From a checkpoint of a small mixture-of-experts model trained on Wikipedia: 274M parameters.
Below are experts of layer 10 (counted from 0) of a mixture-of-experts language model. Rows are named router (the router's row for the expert), gate (a neuron's input weights, with its number), up (a neuron's input weights, with its number) and show model dimensions 576-639. Each number is 128 + 24 x the weight over its row's rms, rounded and kept within 0 to 255.
Before each expert's rows: a language model's description of what the expert responds to. This comes from a sample of Wikipedia text that the model never trained on.

# expert 22
K-sounds, Nordic terms. Letter pieces k, ik, ka, uk in Czech, Slavic, Japanese or Tamil names, plus Sweden, Norway, Korea.
router [157 145 134  62  98 171 107 123  54  98  93 109 142 161 105 144 136 145 141 162 133 108  87 141 157 103 160 137 124  98 158 144 129 143 104 177 136 105 109 125 110  94 165 131 126 151 132 137 107 156 121 126 138 171 116  99 140 110 151 120 110 145  92 160]
gate0 [107 116 118 117 124 145 110 131 165 142 105 127 110 124 146 157 172  80 183 143  83  84 157  81 140 151 121  93 108 135  98 134 141 142 143 129 143 104 156 172 154 126 141 122 116 110 169 130 170 126 158 105 155  96 168 150 132 102 102 172  78 142 102 122]
up0 [124 111 128 134 150 113 162 156 118 107 142 112 142 179 124 133 128 140 126 103 153 132 155 136 124 157 167 136 147 121 150  84 124 130 108 109 134 152 139 124 142  78 103 109 146 119 141  93 104 187 102 136 142 117 103 135 100 131 113  62 139 141 143 163]
gate1 [ 93  92 145 113 120 120 113 147 139 134 134 157 155  94 103 108 131 112 123 190 137 171 128 108 156  89 151 139 112 137  94 128  70 119 188 130 151 116 102 138 141 131 111 158 163 121 124 160 136 114 103 146 133 125 129 119 144 124 140 112  96 124 185  81]
up1 [131 124  91 148 129 112 141 155 118 157  98 171 131 103 171 115 118 141 185 148 119 126 112  59 127 129 167 148 110 123 108 122 110 114 162  91 106 139 123 144 133 122 161 161 166 128 136 114 132 151  84 121 108 134 152 168 166 113 112 138  94  88 136 115]
gate2 [123 115 135 114  98 173 116 125  97 133 128 137 125 138 150 146 183 101 177 145 148 144 122 111 154 133 146 190 154 122  83 114 101 183  86 109 119 126 149 117 113 178 141 123  93 143 153 103 104 121 130 179 108 154  98 100 140  93 150 114 127 136  98 186]
up2 [133 127 141 168 119 154 103 117 114 131 124 151 131 137 118 144 135 130 131 164  86 111  86  82 148 113  73 137  86 134 122 114 124 109 166  92 177 141 186  74 131 164  92 163 154 114 110 103 138 114 151 140 129 109  99 141 132  95 133 124 139 103 129 113]
gate3 [138  75 121 133  82 165 131 118 138 112 172 125 137 118 132  92  88 102  69 157 158 123 155 145 173 138 106 126 125 114 121 115 150 144 127 110 123 171 162  98 161 125 144 135 111 159 142 145 115 143 153 146 147  93 143 129 144 120 133 124 119  88 148 115]
up3 [115 127 118  94 107 105 150 127 128 145 100 143 112 121  99 136 163 134 194 106  96 111 137 136 107 113 120 126 146 145 110 143 144  91 116 145 127 127 102 149 104 173 100 142 154 108 127 127 119  97 141 149 131 165 110 110 149 136 123  87 131 146 136 161]
gate4 [126 116 122 152 116 141  96 140 123 161  93  93 134  96  97  75 143 169 103 100 137 155  94 131 121 143 128 134 132 110 142  77 160 100 161 151 119 131  95 140 133 133 116 125 147 144 160 100 117 136 131 129 111  92 172 142 123 153 126 141 133  75 142 121]
up4 [124  87  95 159 122 186 113 139 149 144 131 121 138 130 129 104 119 142 127 107 121 149 144 140 116 110 148 137  90 164  93 115 182 131 150 132  74  97 139 153 106 168  67 109 124 133 117 154 161 152 117 156 118 116 168 123  88  92 108 140 116 106 165 108]
gate5 [110 143 123 150 143 144 136 118 138 130 111 116 141 172 102 118  97 133 140 155 129 164 137 140  81 166 162 129 133  94 126 120 116 137 110  88 180 113 149 127 106  84 100 100 120  89 100 101 147 128 108  80 155 115 101 122 136 115 167 127 144 156 115 122]
up5 [109 148  94 128 148 123 127  79 126 124 148  68 161 163 110 149 123 112 178 114 170 142 127 174 115 116 108 117 164 157 136 125 155 143 106 122 106 132 108 115 129 119 115  89 170 128 127 128 124 113 104  83 115 162  95 140  93 142 105 132  91 144 172 118]
gate6 [128  69 120  97 138 142 103 132 103 143 147 112 100  98 122  96 107 123 130 154 120 162  88 137 180 110 109 140  87 123  99 135  76 106 105 117 132 138 102 151 139  96 157 103 138 136 128 151 152 133 134 112 170 162 155 102 146 135 152 148  79 110 138 144]
up6 [148 139  85 154 139 128 140 109 123  90 138 158 147 120 137 137 157 141 133 123 123 132 173  99 126 183 110 127 147 138 104 121 154 116 148 158 131 116 187 140 138 169 125 120 122 141 121 109  97 131 145 134 134 133 150 150 101 134 104 120 183 109 105 153]
gate7 [145  83 134  91  91 166 108 115 107 136  69 118 125 107 128 141 128 130 121  89  67 139 100 154 143 112 160 130 174 141 111 153 144 140 157  97 145 116  81 136 137 121 120 122  94 140 155 130 119 128 129 156 123 110 130 124 136  85 167 160 155 106 123 143]
up7 [141 103 146 132 143 124  97 115 148 122 104 138 141  94 166 107 150 150 107 161 148 127 120 141  97 130  71  94 141 121 189 131  83 145 110 101 111 138 136 127 107  75 140 162 116 131 154 129 108 137  86 127 122 157 105 134  91  91 153 153 134 142 128 120]
gate8 [153 110  92  98  92 129 148 118 175 145 151 113 100 133 139 103 140 117 125 180 139 123  94 155  73 131 118 150 119 118 141 104 157 155 108 146 134 119 159 104 122  93 127  86  76 149 164 115 113 118 102 134 133 130  97 104 145 118  91 133 143 105 134 136]
up8 [125 101 108 124 133 138 112 157  92 116 128  63 130 121  64 135 105 129 146 156 141 118 141  84 140 160 140 137 125 121  96 161 150 150 121  34  91 107 118 106 152  98  91 146 154 157  95 175 142 110 182 123 122 115 156 158 137 132 130 134 164 181 167 126]
gate9 [120 174 183 129 158 135 121 108 137 116 164 145 139 207 151 167 140 129  94 124 158 121 113 112 137 130 140 123 114 127 131  83 130 123 158 102 116 128 128 159 115 151 111 125 129 153 126 170  82 146 162 105 126 159 141 131  85 131  99  97 142 114 178 132]
up9 [118 144 123 136 154 117  76  92 144 146 109 105 142 125 126 176 142 132 143 150 123 119 137 122 109 154 121 144 149  85 154 142 170 125 165  86 110 138 151 134 210 122 117 135 126 151 173 132 118 158 117 101 114 152 104  85  92 117 124  86 131 135 191 162]
gate10 [118  82  86 134 141 186 126 139 144 115 139 108 126 115 154 144 143 146 148 142 113  94 131 155 139 127 140 158 171 101 103 120  98 144  85 156 133 110 175 142  60 105 157 135 115  97 124 145 133 158 130 120 121 102 154 128 112 113 100 115 136 130 120 131]
up10 [147 129 140 169 116 138 138 154 119 131 139 110 173 130 123 113 185  89 114 140 155  95 135 117 122 110 103 160 103 153 129 149 101 127  98 129 121 110 108 124 123 135 127 145 113 119 109 136 122 133 140  79 141 131 120 151 123 135 130 151 135 145 216 167]
gate11 [151 124 129 119  87 115 146 167 117 124 101 128  85 144 105  90 122 101 148 196 112 132 137  99 128  94 105 155 103 167 118 101  77 129 138 176 159 151 119  87 148 135 165 151 124 144 119 133 103 113 128 134 155 142 142 182  94 126 206 114 138 132 121  94]
up11 [157 135 106  83 128 131 130 101 104 158 148 118 128 136  96 101 153 125  75 129 103 107 108  94 124 144 107 204 118 170 116 168 151 174 150 119 146 132 134 142 136 136 107 125 127 129 112 148 151 117  90 130 137 101 115 101 123 141 120 145 125 148 122  99]
gate12 [118  99 116 105 117 168 147 108 135 154 128 101 112 131 132 117 178 119 113 121 182 116  95 111 131 116 171 151 100 110 110 138 170 109 135 151 110 115 146  90 106 135 135  99 120 145 149  96 153 156 122 128 170 141 118 105 130 115 147 127 168 164 171 147]
up12 [134 120  93 142 139 133 117 133 138 116 116  61 135 121 112 126  97 126 143 158 103 148 146 118 115 114 135  86 117  91 117 123 112 125 169 131 120 164 138 150 128 100 100 156 137  58 125 111 112 127 138 131  98 138 140 150 113 145 110 136 151 117 163 141]
gate13 [116 107 156 122 137 129 149 124 181  74 168 102 153 136 155 143 132 102 146 116 153 149 129  88 156 127 145 150 116 101 150 111 133 107 112 113 151 142 100 116 143 146 136 111 124 149 126 112  97 159 126 127 148 148 144  82 129 143 153  82 146 107 181 131]
up13 [137 135 137 125 139 147 109 137 134  74 127  92 114 107 117 132 141 171 148 135 150 136 159 125 130 137 117 107 129 159 122 116 139 149 172 134 160  84 114 124 137 126 103 136 129 151 144 131 119  57 133 114 115 139 121 123 127 146 176 137 132 130 187 154]
gate14 [167 120 131  98 144 117 100 165 128 147 126 139  97 142 111 108  93  91 152  92 163 156 139  97 119 101 156 135 151 119 141  94 123 155 122 167 132 119  92 112 132 133 130 151 114  94 123 169 104 119  88 165 134 125 116  86 117 100 157 109 149 144 130 121]
up14 [135 154 103 103 124 123  92 177 158 122 161 140  99 113 142  97 122 173 116 122 124 118 118  74 131  98 153 160 103 123 151  94 116 139 129 133 126 101 138  90 119 106 111 138 149 143  92 104 124 151 146 121 124 103 148 109 119 151 148  81 159 188 159 122]
gate15 [113 122 124 176 123 116 118 147 132 124 114 129 114 106 109 117 151 108 138 118 149 123 119 146 117 135 140 131 160 129 102 149 138 122  99 137 134  80 160 137  86 118 106 109 149  87  95 112 128 119 144 148 102 172 109 118 165 123 149 109 146 118 117 144]
up15 [128 120 123 108  93 147 132 144 170 171 110 129 118 123 113  83 126  97 139 102 110  87 109 146 130 138  99 140 163 105 151 125 115 127  55 145 169 123 136 144 138 122 139  92 131  72 152 135 115  85 144 116 130 138 144 141 163 131 120 118 108 139 142 214]
gate16 [136 141 131 157 106 116 152  82 119 108 156 117 141 117 140 142 181 108 145 158 150 149 134 127 144  83 148 115 102 122  78 137 118 129 175 123 120 111  84 128 132 103 184 142 124 120 106  92  91 121 176 105 138  99 164 169 135 129 102  94  88 181 152  94]
up16 [ 71 157 152 179  76 125 171 109 138 173  96 130 117 153 135 148 178 139 147 144  95 161 167 131 124  90 123  66 123 111  84 126 132 145 149 111  97 142  96 119 152  98 136 107 148 156 132 139  75 150 172 124 151 107  85 148 114 107 166 131  83 174 131  80]
gate17 [140 117  50 112 132 115 121 104 116 117 114 131 143 136 119 160 117  98  96 122  73 124 100 125 187 168 122 131 152 128 109 135 139 177 142 160 153 132 135 128 107 168 141  83 120  95 109 149 106  80  96 135 145 121 130 103 157 145 112 124 144 150 128 141]
up17 [ 80 121 119 127 151 125 151 159  99 121 115 149 160 102  90 153 113 141 126 132 141 114 113 109 128 143 114 114 117 127 135 145 175 190 141 125 156 182 109 122 122 147 101 151 166 125 141 160 147 113  60 154 149 144 114 102 127 165 107 136 131 125 110 177]
gate18 [136 101 130  91 140 108 133 150 126 128 103 128 121 125 127 129 162 126 127 144 108 127 130 107 127 130 140 106 119 120 112 123 143 145 132 171 115 130 139  98  76 141 120 129  69 140 129 101 110 126 136 118 107 151 130 169 124 134 126  60 176 108 150 133]
up18 [166 152 119 126 183 133 139 136 123  92 121 154 130 104 135 113 180 128 111 102 181 128 140  78 118 129 129 108 146 131  80 161  99 119 116 146 123  96 122  96 144 136 109 152 114 121 113 101  93 130 165 133 110  78 134 100 129 104 158  61 157 121 120 128]
gate19 [131 155 172 138 127 155 121 144 133 157  96 142 114  94  98 101 152 134 150  94 126 129 105 102 125 159 146 154 121 115  86 121 143 105 128 154 137 100  98 152 115 115 148  81 177  84 128 139 103 129 141  90 114 115 100 131  98  89 154  79 132 155  84 141]
up19 [120 140 115 109 132 143  80 113 158  77 119  87 137 107 135 160  84 110 146 168  94 144 176 153 132 135 122  89 116 127 136 127 145 117 129 114 116 107 135 107 113 139 131 114 107 129 166  56 146 161  94 127 114 132 120 136 117 123 156 161 147  97 147 129]
gate20 [155 147  97 113 121 126 135 164  43 114 100 158  77 168  97 119 150 159 107 124 102 138 147 127 154 129 145  92  89 115 129 137 131 133  81 153 136 105 135 153 129 122 131 133 150 137 125 128 134  90 132 120 106 128 137 142 147 140 106  71 118 145  75 169]
up20 [ 81 150 164 176 136 136 110 130 155 105 125 139 128 117 139  89 113 112 160 118 106 156 129  92  77 132 139 145 111 175 118 149 166 128 141 121 111 105 122  91 163 148 103 112 141 107  81 109  99 124 169 138 110 102 118 114 129 153  99 137 141 111 118 102]
gate21 [127  78 134  70 107 170 117  89 148 103 106  94 120 142  99 137 109 144 120 136 130 109 128 114 147 137 153 132  87 125 140 110  88 165 144 164 126 159 126 115 155 143 146 163 110 132 158 140 168 122 134 168 100 161 105  87 107 121 156 146 107 147 149 102]
up21 [105 150  77 139 116 150  86  74 142  80 163  81 135 167 127 150 148  80 164 106  94 101 125  78 131 161  94 127 124 131 146 126 112 159 148 125  94 108  97 128 122 198 144 116  91 151 171 108 135 107 124 101 128 174 108 148 108  93 139 111 183 142 106  78]
gate22 [119 114 123 149 155 112 132  89 105 149 145 123  97 126 120 122 160 130 140 127 164 117 113 131 141 125 174  92 138 142  89 146 156 112  95 131 108  96 101 146 133  98  68 129 153 108 126 149 158 131 159 114 164 129 120  93 159  98 148 131 123 102 161 123]
up22 [120 140 146 102  87 173 110 154 171 138 158 161 140 138 137 132  90 139  87 118 118 115  98 166 163  86 137 102  91 123 123  90  94 124 172 121 156 198 111  97 110 152 147 113 147 166 119 124 100 117 110 141 131 142 116 139 125 135 140 146 127 146 152 101]
gate23 [143 114 123 107 116 108 181 128 128 140 122 157 141 165 150 143 113 148 132  90 129 154  85 110 161 109 147 141 138 162 161 143 108 151 121 104 154 109 124 143 130 120 137 106 111 181 155 127 108 158 106 168 129 117 129 129  96 144 108 112 127 136 139  94]
up23 [134 119 134 140  91  82 160  96 106 100 142 164 155 161 119 143 158 129 128 146 195 146  88 109 128 102 145 136 119 125 148 145 123 145 123  76 134 126 129 190 106 114 160 125 134 149 104 130 120 148 108 125 130  62 116 127 133 155 111 174 132 138 126 122]
gate24 [137 143 163 126 136 114 126 142 102 128 111 153 132 159 119 124 121  64 116 131 152 120 119 157  93 143 124 114 133 132 190 164 159 107 136 146 146 135 173  94 152 102 112 132 114 155 174  88 117 133 119 128 136 143 113 126 108  98 140 133 125 122 144 121]
up24 [123 165 171 113 156 160 115  88 113  83 136 124 102 116 190 142 114 108 121 106 148 147 113 145 161 156 158 138 129 137 139 160 166 142 137 113 123  92  92 106 155 121 123 110 109 130 158 166 112 106 183 100 143 158 146  85  91 140 139 107 121 153 123 163]
gate25 [140  99 108 128  95 132 120 127 129 154 172 104 119 160 124  64 143 136 140 169 185 133 104 170 170  86 141 146 115 100 155  93 103  82 165 132 147  57 156 132 101 117 170 130 128  98  98 137 107 143 149 108 131 140 137 123 124  71 142 183 112 129 135 170]
up25 [139 127 125 106 186 116 118 113 113 121 136  96 147 121 163 138 133 120 101 122 125 115 145 113 120 159 131 171 147 158 161 194 115 149 128 127 161 126 143 164 102 139 106 118 130 161 152 169 117 176 139 153 168  99 149 140 135 172 121 147 122 136 124 146]
gate26 [135 112 110 153 125 107 120 132 129  73 144 139 145 133  95 181  98 140 143 193 167 104  61 172 137 127 166 147  85 119 170 132 128 164  90 122 141 137 100 111 118 174 126  85 157 128 150 126 115 131 150 156 147 174 137 114 133 121 158 122 123 122 149 177]
up26 [138 151 139 118 181 142 163 152 129 126 135 122 104 132 165 148 162 104 122 124 158 145  97 143  98 193  99 149  93 137 134  91 129 158 171 134 158 128 122 118 154 129 161 141 126 135 119 134 117 148 140 128 121 160 113 151 121 125  95 142 145 109 108 140]
gate27 [160 121 162 138 114 109 134 105  97 139 152 124 137 141 124 122 124 156 189 128 139 135 136 153 115  93 119 131 130 167 171 161 114 153 132 118 143 112 138 149  81 150 139 143 170  99 125 145 117 131 200 160 128 167 142 137  92 179 130 100 130 107 100 151]
up27 [124 137 124 118 113 108 138 142  94  96 148 139 127 136 117 118 125 128 119 134 145 123 153 141 145 154 104 115 128 130 100 154 102 126 124 155 162 107 137 103 122 128  93 105 107 145 172 148 103 135 138 152  72 130 131 147 146 119 120 124 112 188 134 166]
gate28 [130 155 121 114 107 140 134 122 134 118 164 106 164 131 127 130 104 162  95 162 117  95  86 111 115 118 157 101 105  83 154 130 134 177 129 135 135 153 166 165 139 127 147 148 132 117 103 137 113 115  82 133 156 120 108 115 143  83 146 150  98 136  91 141]
up28 [122 143 144 113 125 157 168  94 139  90  80 103  93  72  92 126 171 111 179 118 158 140 149 138 130 124 140 123 150 134 124  94 146 162 152 135 129 135  74 154 107 111 154  97 129 122 123 120 173 142 137  96 125 103 123 127 142 103 137 123 173 129 156 140]
gate29 [126  97 140 120  90 154 111 125  94 151 120 136 129 137 108 126 133 103 147 123 140 106 181 166 122 104 139 118 116 108 129 148 124 129 119 110 115 112 130  96 137 125 129 161 187 153 135  99 158  98 131 135 122 159 103 135 123 105  88 136 121 116 111  93]
up29 [125 127 141 134 123 107 156 149 151 105 134 128 110 106 107 123 170 136 116 152 119 130 133 109 112 102 125 155 156 146 112 149 130 119 134 170 125 134 150 128 125  96 130 108 123 131 133 123 115 105 131 156 117 132 116 185 116 119  86 108  63 140 147 152]
gate30 [155 128 107 145  79 124 112 149 164  88 185 114 107 112 119 112 196 155 109 132 179 107 127 139 160 155 145 161 116  91 174 141 152 160 129 135 109 141 107 108 119 138 143 104 115 173 135 132 114 136 152 132 101 115 129 113 181  80 147 117 105 122 138 121]
up30 [146 111  80 124 152 116 118 145 126 123 158 140  86 134  84 119 117 134  93 141  84 118 133 101 101  92 129  86  89  48 118 111 121 125 121 146 109 100 179 169 102 131 142 118  85 119 131 129 125 123 141  99 119 130 171 149 130 137 148 137  69 124 115 155]
gate31 [127 149 106 129  98 151 131 109 147 146 125 120 110 105  99 115  85  77 118 112 138  90 100 101 158 122 136 131 155 114 112 114 142 145 123  85 109 126 118 113 108 121 142 121  98  87 115 112 136 105 127 145 114 146 128  87 116 166 157 150 154 125 141 128]
up31 [108 126 101 150 161 136 142 157 157 139 110 153 103 101 145 112  78 123  93 112 137 161 140 153 102 139 137 168 117 150 121 137 142 141 125  96 149 117 129 148 175 121 135  91  95 101 120 123 139 113 127 125 117 156 121 123 169 109 126  90 121 130  93 159]
gate32 [124 127 120 119 109 138 139 165 138 108 104 111 141 113 117 124 122 145 106 152 147  72 122 146 178 155 158  72 150 111 130 108 138 108 141 150 123 117 124 133 119 143 150 101 121 143 110 118 103 195 132 109 126 133 153 136 133 119 144 174 172 140 119 124]
up32 [140 121 111 121 139 127 162 145 161 150 136 126 113 178 138 150 120 139 139 115 164 120 169 141 147 169 129 159 103 120 133 111 134  92 138 120 138 195 149 104 136 104 120 133 121 138 137 110 152 109 111 189  86 107 156 116 179 155  88 160 105 120 102  94]
gate33 [ 92 133 111 125 137 155 142 135 135 118 150 140 131 143  85 115 132  92 141 105 153 148 140 160 121 138 150 105 132 159 194 102 132  96 132 137 115 111 136 111 121 118 133 137 116 148  96 143  67 146 109 148 105 122 135 161 109 148 117 133 130 154 163 155]
up33 [ 98 132 149 134 122  57 148 147 123 115 129 117 149 109 158 138 162 113 141 104 114 134 128 140 109 122 125 108 137  91 133 139  82 130 139 133 131 119 140  79 102 152 120 123 130 125  73  95 121 104 174 128 129 139  64  93  95 109 104 109 114 138 102 109]
gate34 [120  83 135 157 120 118 134 116 141  93 156 111 153 145 117 115 149  93 152 147 125 105 125 130 142  95 197 158  70  76 156 178 127 176 132 101 169 120 138  94 116 140 148 117 125 150 104 120 114 166 119 124 138 138 131  77 136 149 115 128 125 132  95 168]
up34 [154 134 137 105 102 157 120 112 148 146 127 134 120  94 133 150  96 155 122 147 113 102 105 139 135 133 110 116 129 191 128 129 158 176  72 125 159 129 157 160 118 135 102 129 139 124 141 163 151 103 110 121 128 105  89 128  94 106 121 128 103 127 125  99]
gate35 [133 106  93 101 104 107 100 107 135 144 130 107 154  93 124 155  85 102 128 118 112 116 130 121 134 161 144  73 140 107 111 133 141 109 141 131 146 131 169 103 121 142 181 124 149 133 145 136 121 143 134  97 124 118 148 123 129 131 162 126 126 141 127 128]
up35 [123  70 125 180 143 111 129 126 152 142 147  79 175 146 144 147 115 148 130 138 120 117 120 120 118 117 150 119 139 153 158  80 116 156 151 112  94 134 121 100 121 117 103 114 119 119 186 105 160 149 142  83  92 111 122 152 131  88 135 131  96 107 131  96]
gate36 [129 146 125 156 160 122  98 127 156 127 105 108 131 115 104 137 113 120 122 122 140 138  90 133 154 113 134 114 125 137 110 130 146 141 104 123 139 141 183 163 111 164  89 119 103 132 126 168 131 133 116 140 127 132 146 144 164  97 142 128 116 146 153 164]
up36 [140 109 122 119 175 142  83  99 145 149 144 133 152  82 134 178 147 127 161 111  66 169 118 112 148 101 120  74 137 108  84 146 120  99 135 118 137 147 154 118 145 133  96 127 133 133 155 117 109 118 119 151 125 112 136  81 152 105 186  96 144 168 123 166]
gate37 [131 176 117 122 129 126 133  92 109  80 112 133 136 136 132 140 150 116  92 133 112 138 140 146  89 120 151  78 137 132 118 126 134 116 124 132 168 115 141  93 164  99 137 102 116 122 118 118 147 119 152  78 161 107 114 141 139 148 141 146 156  66 130 105]
up37 [164 121 176 100 106 145 134 156 136 125  88 108 175  89 103 110 122 119 141 141 139 123 134 106 150 114 106 156 111 125  98 120 101 103 123 112 129 147 151 115 151 129 145  69 151 154 117 127 113  75 179 101 149 122 102 145 135 107 127 140 150 111 143  91]
gate38 [ 75 108 142  76 121 108 135 104 115 124  78 113 115  80 101 103 154 130 190 151  82 150 128 145 126 161 150 134 134 106 157 141 111 135 172 123  96 122 110  92 163 129 139 144  94 112 149 112 110 123 134 129  88 100 120 103 134 170 113 118 172 117 124 103]
up38 [108 124 132 126 117  95 158  91 126 129 147 144 111 120  94 131 170 130 165 122 130 106 148 168 117 145 133 149 149 137 142 126 109 120 144 133 135  90  81 131 143 137 121 158 104 124 117 105 122 117 128 128 121 100 136 104 117 158 114 129 174 115 164 120]
gate39 [ 94 121 153 131 133 131 146 108 130 140  80 137 138 153 123 141 130 134 105 142 136 127  73 149 142  92 138 125  98 131  83 192  75 145 114 131 148 158 121 127 102 189 121 119 110 179  87 162 129 132 130 130 137  94 122 151 155 114 166 129  91 132  92 115]
up39 [109 129 110 122  93 123  97 117 155 119 126 123  64 129 141 171 123 109 139 136 121 139 124 152 154 156 121 126 141 112 125  88 117 151 132 155 103  80  79 124 161 112 177 119 138 111 140 111 154 105 155 142 108  99  87 123 180 182  92 149 124 132 108 143]
gate40 [ 91 116 134 144 109 139 110 149 108 129 112 137 114 118 124 160 135  90 132 140 139 121 118 113 181 119 144  94 106 123  90 127 119 138 120 157 136 129 171 173 107 140 112 115 125 148 158 114  89  79 146 114 167 163 108 138 138 177 143 119 109 124 130 123]
up40 [126 114 155 138 187 180 190 115 121 129 164 174 113 102 181 127 117 137 129 136 138 111  74  88 108 142 170 140 116 116 130 126 113 123 106 110 101 153  86 112 155 138 133 134 105 115 170 141 144 117 134 103  99  62 124 120 112  85 118 116 134 190 137 107]
gate41 [122 126 163 101 133 121 119 107 125 137 138  92 174 106 112 132 141 101 136 137 158 127 134  79 116 104 120 133 174 147 128  71 133 121 117 137 116  86 140 109 125 134 125 140 138 110 123 124 130 155 124 121 128 108 143 133 108 121 153 133 144 140  87  63]
up41 [155 120 108 146 128 122 128 176 152 122 130 180 115 125 112 107 148 134 122 161 115 116 120 116 128 136 133 165 142 130 110 132 109 103 149 115 169 139 136 151 146 153 112 118 133 133 129 131 137 181 150  96 135 128 138 137 117 108 127 113 153 104 153 156]
gate42 [133 171 130 122 115 118  71  95 107 116 106 126 106 115 131 107 159 159  83 138 138 156 111 109 166 116 117 126 133 152 140 131 129 130 147 141 126 144 161 131 135 105 104 111 115  92 147 141 106 132 135 109 123 140 123 114 117 145 184 126 160 137 167  90]
up42 [118 133 169 146 120 109 135 114 139 137 110 140 149 141 129 173 131 139 172 118 111 120 147 140 144 140  78 122 134 126 121 121 159 166 122 144 136 127  94 133  94 143 131 135 114 146 141 127 181 111 125 137 138 133 106 118 133 108  92 142  96 137 123 148]
gate43 [134 123 149 128 155 110 141 121 112  91 164 103 120 142 132 140 135 162 125 125 109 136  92 141 121 130 130 128 145  85 127  63 133 117 119 114 150 102 132 116 108 127 114 115 155 150 112 157 103 105 146 119 159 136 184 144 160 147 129  81 121 122 126 131]
up43 [124 154 130 102 129  96 130 140 105 106 163 115 143 132 164 153 153 125 129 136 148 147 132 124 126 122 127 120 137 125 137 145 109 127 125 135 100  93 125 134 141 123  85 123  93 152 111 151 133 152  79 122  98 107 100 142 140 161 124  98 156 118 140  97]
gate44 [149 214 138 151 152 159  87 156 133 157 121 145 129 146 124 151 116  94 105 167 124 138 168 125 145 156 125 161 140 118 100 149 132 183 121 152 130 166 131 161 120 125 124 137 151 141 110  95 157 150 113 130 113 167 158 125 105  78 100 131 153 152 140 124]
up44 [149 144 119 140 131 153 145 137 102 116 105 110 155 155 145 123 103 132 152 141 140 140 123 149 128 176 119 107 157 134 157 118 119 129 120 118 100 124 121 117 110 136 150 144 120 139 150 138 132 114 163 129 123 107 132 107 149 147 155 114 128 135 107 149]
gate45 [175  88 136 158 122 121 105 143 149 114 122 111  96 154 113 137 140 140 158 168  99  75 101  72 112  93 135 148 115 147 155  96 117 145 128 160  98  61 125 150 103 114 139 127 126 121 130 157 127 148 108 166 154 112 110 143 148 128  74 132 117 124  98 142]
up45 [ 97 133 142 126 145 139 100 127  94 100 123 144 114  63 143 181 101 104 105  91 183 117 168 179 121 128  97  58 128 137  74 153 147 131 107  85 141 138 124 116 139 153 105 152 102 154 114  92 121 103 122 103  95 144 114 115  74 145 136 157 131 138 145 112]
gate46 [163 160 182 129 114 113  89  97 111 132 133 135 113 169 125  92 106 106 130 105 168 111 117 163 136 125  96  98 119 111 162 126 161 142 111 153 175 120 153 143 146 120 146 137 105 114  96  90 121 144 144 106 161 176 117 120  98 117  92 112  89 109 121 106]
up46 [135 109  96 115 139 162 153 120 126 125 149 132  61 101 123 136 118 110 145 141 139 125 144 101 148 114 123 115 159 138 107 126 132 130 155 133 118 114 122 147 131 109 121 122 152  89  90 104 104 159  98 139 167  91 128 116 170 136 139 163 138  99 117 140]
gate47 [138 151 149 152  93 139 146 127 111 124 106  94 103  81 145 134 112 120 116 145  99  88 164 130 113 145 107 147 156 117  90 108 159 134 134 139  83 117 146 101 114 100 129 100  97 115 124 144 145 172 122 111 140 127 117 124 133 145 130  98  89 130  92 138]
up47 [102  60  92 133 154 131 117 139 142 130 170 139 113 150  95 128 101 168 124  84 148 168 147 106 122  86 133 112 127 116 136 140 110 143 106  94 116 125 125 158 150 158 170 148 154 125 129  99 169 101 138 128 122 101 120 153 156 127 137 175 160  94 166  95]
gate48 [137  84 191 153 147 141 148 142 104 130 166 121 107 102  95 111 150 107 128 129  93  78 128 131 113 121 150 142 115  79 139 121 148 137 176 154 187  99 138 162 134  98 149 140 110 151 104 134  79 133  70 150 164 192 147 124 120 115 119  81 102 131  95  86]
up48 [115 115 167 142 134 142 126 136 119 123 172 126 105 116 168 114 113 126 109 135 114 106 165  96 116 156 103 143 115  55 158 130 181 154 171 139 177 110 124 150 108 145 144 118  99 143 151 117 135 125 101 102 158 169 140 126 120 157 153  92 116 145 171  87]
gate49 [104 129  67 144 109 128 143 135 115 114  91 104  82 129 138 152 146 144 113 143 137 103 142 143 120 100 132 123 114  91 100  96 161 165 135 148 130 124 152 121 158 142  98 104 157  88 107 149 136 124 170 109 112 129 145 106  80  85 153 147 139 114  98 144]
up49 [136 130 173 141 135 130 150 130 150 177 121 136 158 129  98  73 116 135 144 129 166 113 135 129 129 156 151 120 152 115 126 137 121 123 121 119 149 153 130 121 132  84  89 103 121 130 135 111 139 123  95 135 115 113 116  73 113 113 124 147 149  88 100 143]
gate50 [168 141 137  73 114 107 130 117 138 133 146 156 110 112 107  93 150 132 111 120 130 131 136 173 100 136 173 116 137 106 152 165 101 126  87 138 142 111  92 155 129  87 134 140 142 159  75 127 165 125 144 142 109 132 181 148 162 114 128 125  74 174  97 106]
up50 [ 92 107  87 151 117 151  92 118 127 104 138 114 136 144 140 107 127 157 129 119 132 140 142 106 152 136 115  91 136  88 159 145 137 163 102 122 113 110 145 119 112 141 130 165 138 124 145 136 141  95 122 122 137  94 128 110 157 197 128 121 182 106 125  62]
gate51 [133 111 121 131 172 126 142 151 165 117 111 104 150 141  86 147 166 119 116 112  68 112 173 140 139 125 153 128 126 115 166 155 107 112 136 117 123 128 130 115 129 156 107 132 139 109 128 103 121  98 110 107 149 163  96 159 142 127 143  70  76 141  87 150]
up51 [149  98 139 102 125 145 112 136 155  99 169 156 114  86 128  93 119 163 116 116 156 133 146  90 148 129  67 133 170 101 100 112 131 118  83 113 111 133 199 130 132 143  81 170 167 113 148 142 100 141 172 125  93 125 139  97 132 129  96  90 169 124 118 127]
gate52 [111 158 102  95 128 101 136 131  95 104 108  93 126  80 150 113  76 141 151  97 146 112 110 155 158 103 159 116 131 119 148 145 106  85 106 115 150 115 125 108 155  97 143 116 129  78 115 161 153 114 125  97 119 161 138 144 146 140 101 149 119 129 201 129]
up52 [123  88 124 187 111 139 117 104  80 123 141 103 104 141 167 101 182 116 143 136 127 106 127  80 159 149  99 141  89  98 140 146 113 131  81 134 140 133 133 126 101 140 171  88 102 103 127 148 131 162 111  97 152  75 146 131 113 138 114 121 128 161 112 115]
gate53 [172  96 155 163 131 114 141 149 120 118 147 135 100 117 118  86 151 116  89 118 154 138 142 112 166 120 145 131 147  84 156 152 133 156 156 109 141 159  88 122 117 148 104 134  87 140 153 107 149 170 168 140 145 128 121  65 100 121 157 111  88 150 116 152]
up53 [153 121 123 159 144 130 127 115 118 110 130 125 110 133 106 160 135 123 114 115 104 145 129 133 166  95 145 101 146 128 135 147  88 115 112 152 133 130 157 127 123 155 107 131 155 153  91 151 112 106 145 132 145  91 137  99 115 164 119 110 132 177  89 111]